Experts of a small language model.
Experts: 128 Mish neurons an expert, 1 pick a token.
Below are experts of layer 5 (counted from 0) of a mixture-of-experts language model. Rows are named router (the router's row for the expert), up (a neuron's input weights, with its number), down (a neuron's output weights, with its number) and show model dimensions 0-159. Each number is 500 + 40 x the weight over its row's rms, rounded and kept within 0 to 999. Numbers have three digits each.
Before each expert's rows: "mostly gets" lists some tokens that are sent to it at least half of the time; "comes before" lists some tokens at least twice as common just after its tokens as in all text. This comes from a sample of Wikipedia text that the model never trained on. Tokens count by the router's weight.

# expert 3
mostly gets: "Love ", "Art ", "Best ", "War ", "My ", "Film "
comes before: "of ", "(", "and ", "in ", "F", "B"
router:566508496480498551490484581475476516489526569514414610509456536477582487461476512570512410469405531523467496480533489510567505513534467472515457502587466492527454486493474529424484492470470470437487497515550521499443408502549463543486485492531529525467486416518615556446533478553537454468526494512563508554457508465489463476502450480486534481472468496483453507536479447521558465575556457504452529547438528486481533470461462518499524522522512475540458543501585493517457512465537478
up41:481385496521491525491539528548477485500505521515502480589552485577499522500451569477517513465471467452468543496503504483450447485447510505503507567522441518385448490525544459567495487539494487503451519489515502586501486511477591493528451454553492569525454476407497484570569459536513517517518490524440593459520462509479498419568524522482495540533482427473495529462440525521501479487569467502473502524489507500487435544486502468527490523500430453553449507556519409537535549502516579
down41:557455526521497563519518516508436470551530539522452502475601495492559552534535431481536491486452565465550502491493487467466489493536436540496412462503372495531516484544500476467512464486473522512525423551446540429519476481550514521517599444497489519497479466500493564497494528425517535518504508424498568447519514482575550516463483444525505505520498524508472458474484539469498463400451517401467519522468445490474486508576544471481555499539467491489503420519429505553466531519465454
up42:444510494496545504580451502511492512525516524546406511509488435511532482538471508479570473502493461470516523485462448459515554453524485529521491511598515447611451424500455512444488463499493495521482535471486460449515472512461480516504528462601584475498540510578521472499483495520493498579521558521428507556532469501459518526445426549443460567452522542524537457502497477479462481556553516469467547557463415556531501512511479459493482512449502452456504535543505524489435418418509435
down42:474400502488485525497506546594558495534492547557523521514423470526503490521476475497513527439448574448553562462516476423561519438505498511554471476499475502534527511487556506480535438482544548517493495521515562519530503422523425487551517537495552488469511456504539530457450528454469510546497553482503492471492389505522506522482529553511473535529455508539482481547532500472569567480517494472520444469574461453563509534619509438431549551483561497489515513559527529554580504453516532
up43:502531532513558465476443548494443492432574457557554518495531475552484533474495463473493436510451484516537447504495528439531455511404538432505556511466546515471578542563502445480462497408454491467507534500506526535459498474555520517481522485563486496490499456498629519508562535580493457419553482499522493456485576466467547471497561529489533491469457503442434497489465446465510462467465492562591493492461565526517547509521550544521455490535497506459511553438474489477461542443507509
down43:528468607573581493455499543476463497509523513443584511575478507521543485510493505489493448485509489481562432512525535455444453468513459466475529553381431517538555566573531472469505500498539528505509495551465499581451435554473488519400501478541515472559529514505499536527462535477529561491498489518501481450496533475479568518479521467567537442510519542516480398449429525532495484466477503512545478573497506510509548481517453557569546519497515422451529455503461539496491528469465507
up44:525497493456553488526439467553430545563507488464518508484478423430473538486468511553468479540560448487525479417514499461506458460506484558475507470479523460520473442504458487535545482513461455532513600565513541562455474510531533580470509496469396490493513553508479469492497533500540540466517497459613561492516529477480551506521548532435517557517491493485424510489465481490527513543551483504526518463471488564587547486505556483591527448519486516467534455494505488598484588546440457
down44:544514568529512511552481463484422582434551530438535463483485423544436594501517498542519530537534451491502402474451534507495474503476478500420508472451488492468465484532452510539556519522522461516425591576497481508545427570481545526526466482503498440445494500492499457431492485503477588536453508505571507459482515514444522503510541510467548505519459490486464504534468408484469473454467511501469479473567483588580500494459507519510467492488436485484509431433507438511523549504517445
up45:485526462472524558517505485495462485533446565617489464523553499483534499425423492555495514455470511453422506521551490519558486537501479542534449508418486500516574534482560455496555485525525443432530522506479453506466449509481497518538450498535528600508496475584507486503495536437455509483492549521474432543479399559523527475508503525540475427481513512470477516526564475519476582535415464435508501522507554471514499524482517465489504520557519403475478444441595462511499512505468464
down45:527446501446472517465403495450561482451452531511485485512516544492531507504564429508578477574577476477512527453469549464498494496522468462566466478477554435449544509445477441510514436451494444454532510532529532432545534524462523468534447570457502478505521431505559491519442494503536558507485496549585545500477491551573539500478538455545564474524546451481453538482468514510494596440517475460502487451555420438527552528472464527467508531472567440457487477507533520534465526501492463
up46:511495482547474524561467469468500481468504555478491514426490584568509525507521560469436470489513556475429532493467534470452481479490508451508460552411502536475545533566563493458536556558521500484459493519554475525512474498432445457511476491501475514496479497420543472504502469574511484491506513522559486610499502500528468441558503491525549475450467530564475476474426491525494561588510541528434572548526483524519569485499464430495523527472428434545451505499517497435433503396469533
down46:464622471471553489539506531488550474522524505506495511485442482480495373501430529499495515594511572469497511521562598515543468485584540471486512504527504479487431468499462451486514466469496530468523532460492481490466535466514492553545434517443521468481476512494462455464527506517536460515525470453462484453488536534476527551413517472513469530519502438485448514542512557494467442458516416494491508460519483490529526476590518553423489461531601511536442494546519540529389480493564490
up47:552460555510538429541499494490499554501488568480485486532480406503530553485430563560488497462424482487527466473574485507520422495475497535491515444522532483525463611469468581569434479497541514504495513530465463498508514528524451547492523486408597402537499517477567490481538544543505521507470485512536495528459513496537522547524531509496510553458522453397468491467470475502572517442446446532474499500556423499476546462479484545493520515499542507488545530566510412554539520547497491
down47:505498499500520547561528470456509510483454545405532496484601477488492530544559532541469474541520523506467519534443556536475470539487506429518416522481472421500491418485516574553438440501448461563474462555482511516500465535527514454479459509494544505496461481557504554536546506512482468404532508534495446459515505504560457496531550464495512447486456589438550458463593520467467519468449425499495512463525518557511496497491469495500545548505494544513537508599506491464378502455489494
up48:507446480504520448576484457494518493425440585528521509592487478440525495418480522523449465580459448514470458500500510455443531478481566451482439449552508525500481466518548499509485476518483547457537485489487518554448507488520490535444470465464475457530484449398494459462480418527475467561542541498520543497531607503514498487516551536545479502466400472519529519557568499518509533447474520526543554471468509483446535419534456462542520536477571537522440480540476431561491508508500476
down48:541457465413532520491498484523469517464518540497515541545492402505569456496578481482489520467471461495554466431444429527506517483416527462487477512497516509491474462470446492440508464517545481503527502544504468529558464556469479408468459487503451461555550443524450537478473525467472515528515519517543529602448540527535509403516527590513436480461524476554576571537548555564454542475493519474525545494523449505497507470490494449543434480498482510506493492475449408538577501551539492
up49:516433496497516472490545523500502521572445556451533516547488393538514513512474474501551516493528509503522421519409510504462441458425486479533519548457545481535537559523520565545546524524507492505463449552508494505520488540495543536497502489516549461525456547485495495523564492502501482454500475500539550506479443498642471467581544497489468463452517526443525490460435485517518489516433484575446513494539488429367564512449505495502497538579552526545435511489524439489431526487486468
down49:559515458529481493492551493539428466524476473449565463526435512418432477500518647482471502505556425498472503479439506517518537491530531407505530501527535495492459495501507515404527509465431480546517597461515528505494505433437518440486528497586427435480500525515474527551525535501576506495469530554525471517601490492513507519434488532525542499480522539511435551422531451545501507489479495435488511478524545529456484494456511462559488464470462509477519450453488464482498497536456433
up50:471506511532436515396494517427501526445482451554507581563432554525528476462487517511579516483493512562511536587532534476497446515527510524470500499560422538560465460493519498510537535515521527457480537480485491486501531461489454512546471487464533508553501540559479487499502467542537430446429549485553540550462558567423569482495524491454579465509563497475465496513478470527512550421549507475546519463454466519537571488479473448481513534425460480433591535491577487535513509485529474
down50:494511545499461482395466538592477507554540516545492468555468492506463441518537448489529491476487498484551538495510554513489454454559461560539506567536466551535473475475522480460480523477514390494480482501508562476519506473523443552470468514506509432517467460529501491490426513487461494503523536470523564448500506570499493518471526493495473529512510463458519579466473488429458517528505533516436519480494584511435462514502555499590492534545390390403535490555491538450436465515565513
up51:516412462510488494439434521447546494384423587515506491490532467490521523531554508525597465512520534523511555467560560503382502539498529456479537500447502474505497469513460475510491480469474458458616509536511472458494568512464494514472522551497501515550500445492474505458461492555542525462456472535526518554495543538551486487480550562456484587512529443573508517489491504561481482443534506515539470484563473471535514458536456479507517527500545420471404432489452526491459547512503508
down51:453487516572508487467441511492407488427567595507447520521498567511522531446551543521540487414521619502485556521499530460437488475489470496502426474458495547466520431435475544463508601476513534478514444504486514490516494468524464449486522574515500552475451457479499567502443486589476545422473487502588444482453526514537470422527502508522519462518450447482536488446502503526476491551507527495493540505506527489526555476445468496474490513478501453505464531538467532494534473444411535
up52:524522544548488493526461455446505551482523429533476518526508491432519554495513531398470503577468463427496462517533521374445445508519560496559518549536489525496449432565482495479498493483466443466417485482486474495460434500556506482509525506604447515484515490524462529549477566544469478513542541488443532534552598518448497527460550521545547530507487497485561498560447459502476506462474514485564475494474544508419580469549471451501457495483546496495541543472511414491514472481473508
down52:503467503463441472503463461517520500425539508475466479425491534495485512575523450571458540493554501527545479473461455458521514527606523515534608432517462514469467462563486453487381490495494505561429447517515442474491519518549526565534512468477507472488476485510525439509427498430476541498488474517488460490503570518462516528504520460538456477429522477484501499489466565507466499537510507474448422555515456515422528442405452475480529450464427421558479496486482504467424490494519493
up53:453520490476460506466394500499494515435501499515511492499464412421537454514436511481557513458509462569486476545508497543592530504498521479487512536553554488538459488484400518519562493508436483522573525525527512496496512549504420533496520504478530512508516545568570577456515508503449492483473541491549491477568515482470515517458570537537438565483456487516429469495501458509551499457570488509480412426520507541413494414477491563493520570520553477534502501542539489545429465529548474
down53:472499525489497456536480460477535478568485520466478524449466483484512479420542446485531524536467497511552503508538506499486513514567478452520519484470455521508462465504395527466564564591493487485553506484526493462467486526581517515484528503484486557553460513512438552421454542530501476455539506557563487481526440455516464504440497448494452469550529605515457495540542447459436590451516506444453498424428465508519458495588570543567543555482535501441466491530530480549518508429489507
up54:499436508472509459518472577502556480487415514458486424518469442559529518413484495513557501473507538466515534542566496432500557471433569460487538475571524489433500459508465446478409486445513465468516527441496503488547473476485528556533476510469543533497496488508528530430450521466570558522474616492500510437508573443561495548497543487539477553501483513472489537514498533510453431451525485499538476439527505540501490465444531497479433487551466506514466488435528482418532507588550514
down54:544434485470489506479439530530520461505520524465508488498495431566539554522544501475546508515553478458496476513522487511456490458427537417474579460533563496452465554540492477457417502476507484502464520489493481451533522520521472531493481496435556472467519446507558480465570539566510538540443466480546571452475550433542432474559514564561464591465465483511550497428474522482442459494518476518500461449494488502537449445484487494387502489468434443509514399470487540477534506576495486
up55:550510479436574521572511538451533495391458493475559536582606530496556489506459489518497445556442461451511506505498514435522484499478493469476437472510507537485562490540522550553418494503436468503476490487499556510489499479489590556455461504417481467485528439471480505548530550575495460427490434541515517453432455510489486447544538491571479453459521566440443485474491477526523549485525523501546546450494549452487541486433508511516536506515558515516466531412464517504496503524484478
down55:474451465435526503564513579533472554497473534479487467481499533515540476511497523488491492522481553454560491518488468567491526535530492493532514495553536434475572492546545534516596481466563546465540415560495451513541567496515485445550527574554564499470528503540528535495566508463435457472485461512446506474524514418470542491482459500514470447432529479470454507431418481481462510573504544537461503470479525573474509441529482516544544481504440562508456533499437555429520469404463465
up56:499523474458570454448496507459514511490467483560523506528525521489537452441492486484500448498501533488419551492550486505505549521544469514497522542476381433458496449568526529442439491487441495473547558542456511476497534477497411463497454525482447514527463466521611568468471469554488543432535458498501498509594533479451521560502507511469562536500489466477486532464407516493552567561510540480543525538491574468437450430516497536452531534465494524446502529524454547434541496457531533
down56:481521473523522474540490521493485515540536540501464542532481478589466492498451426536516457470540509471535428498488512494415496515446457450477468557465477562543544512436414523504551447457470527493421495503484517548487481476653493417496562539561482494524518480468489505520490505388477472490434498496463539500476452497454529519481516500508460446472538452529525481473511453436472481456513464526567479446506408537550507447503508445540599499541479445562509540520511495444516485489525451
up57:508544609455429507542488527470528510528486519482456479531543441468463516494472520541457509531522470533512508482505506514548522476514585563559492499414540525542593540483449495503527455530456494488532478495489445487503514555479488500470570442466448501466495484519468513516524519510455487472504450493596538514542500568451554550519520557424519444480494550568494546404458409504493511532562554489489486452551441512532555438558528517522570514522521481450548452528454464572505485560441465
down57:492554578477487506504473515479494561472469537462442447498550440496404556522604560544511494538541460521507526500479514434481514468492500476442511449483515525457503488523441491483471483510491525520491557486475477461552472597421512535483504469468516534427480467593493442482549548522485540536475505451488535504429447502480461466481520573448569557482535491517405509466489492539486461448494536517523564498571450468617535543509533506445568458479532560482520506490556470496504497557487455
up58:499435518600556504531491427576507462415546490505498501536486490489499494544535513511544459468536453480532493446478501374515501546550493490504516502588519536562448415533493470530437495524540491479514542471468508485483448524488500461555483445532558542521469426494459460448525484515517551529449524508486537543467570475505430494444553493589458489497438547537557530517512508531500428462517486491469486470504483512547562541513447554532480475499548532564451493454513492524377522473463481
down58:555517486507514450495497578544515482434525483476482426491500515444516494552543491495493469498511435556496520559430543512503543485501576453548529502559514481438417476430517562515559542534512491577438500449511439576452582505435462488523489544504458495536453550496522501513483559513595535477532498444505489533519458472483526503526471545453464485528505494516502561552475468547555463449468481528468541466533483518519429497474446509482487530467540544502467553430481501472525474394379517
up59:441457569455431442463509476563494515495432517514504478541566549561424501481495423456570442516530496491508514457516465487485474485498522571435501550514511465507577538485497520450376549491533524540500508419475389507500485524474481562502459520579512508523491501498464561558509474563505465480486477511516529493465551479533501489430461538482506472481473548491434593485494511526532468470487459456460491484514510486490513581480530528551488471535550481537601486424450493514581483537506517
down59:481481526561428484537522513517414453415535504489473461461596526538436468499528513478542477514483408489416468488480482523447537488458469517494483511470510453540453469452490492470516545571528502511468517468545437495448428616417474508458522492475558482528523496454461432452463452477543499549527432516475523526463516491535492522547459514531542484493487495542510473477452524635462498578467527505491469495507555463520544495534492412517460535540541518538486555523471495501503445432459508
up60:516480510490486455540469529542505462516552422428495493535448459466549464491505511564465491446517521509454515508570482574514481534551506543446473503503518502457455497519476508514583509523500447517530534508506551571410437506535449514459494571440562508494480481494531454438539565515496434587515488477543500428404447482479491554521474480526474536514516489431505503429544521483545532551528433537554456522429543426513499514460479542507487483494515597465526522507584471556564553497533478
down60:492425534512476538547515486466518525517459571484512519496546471510446550501490485510422548440498447483480533457470503482479455498518490552519496519523510488494487565522477532572507458498406451539442513484419479521510532488461525418517544514516472581551466463501408515512592486458474437496441413550515514467518573532477492513492465438520442419481525536518486554449466552512511464570497456515513446615472477476573461519472540494451494509565502546517467553486520436529530540543447511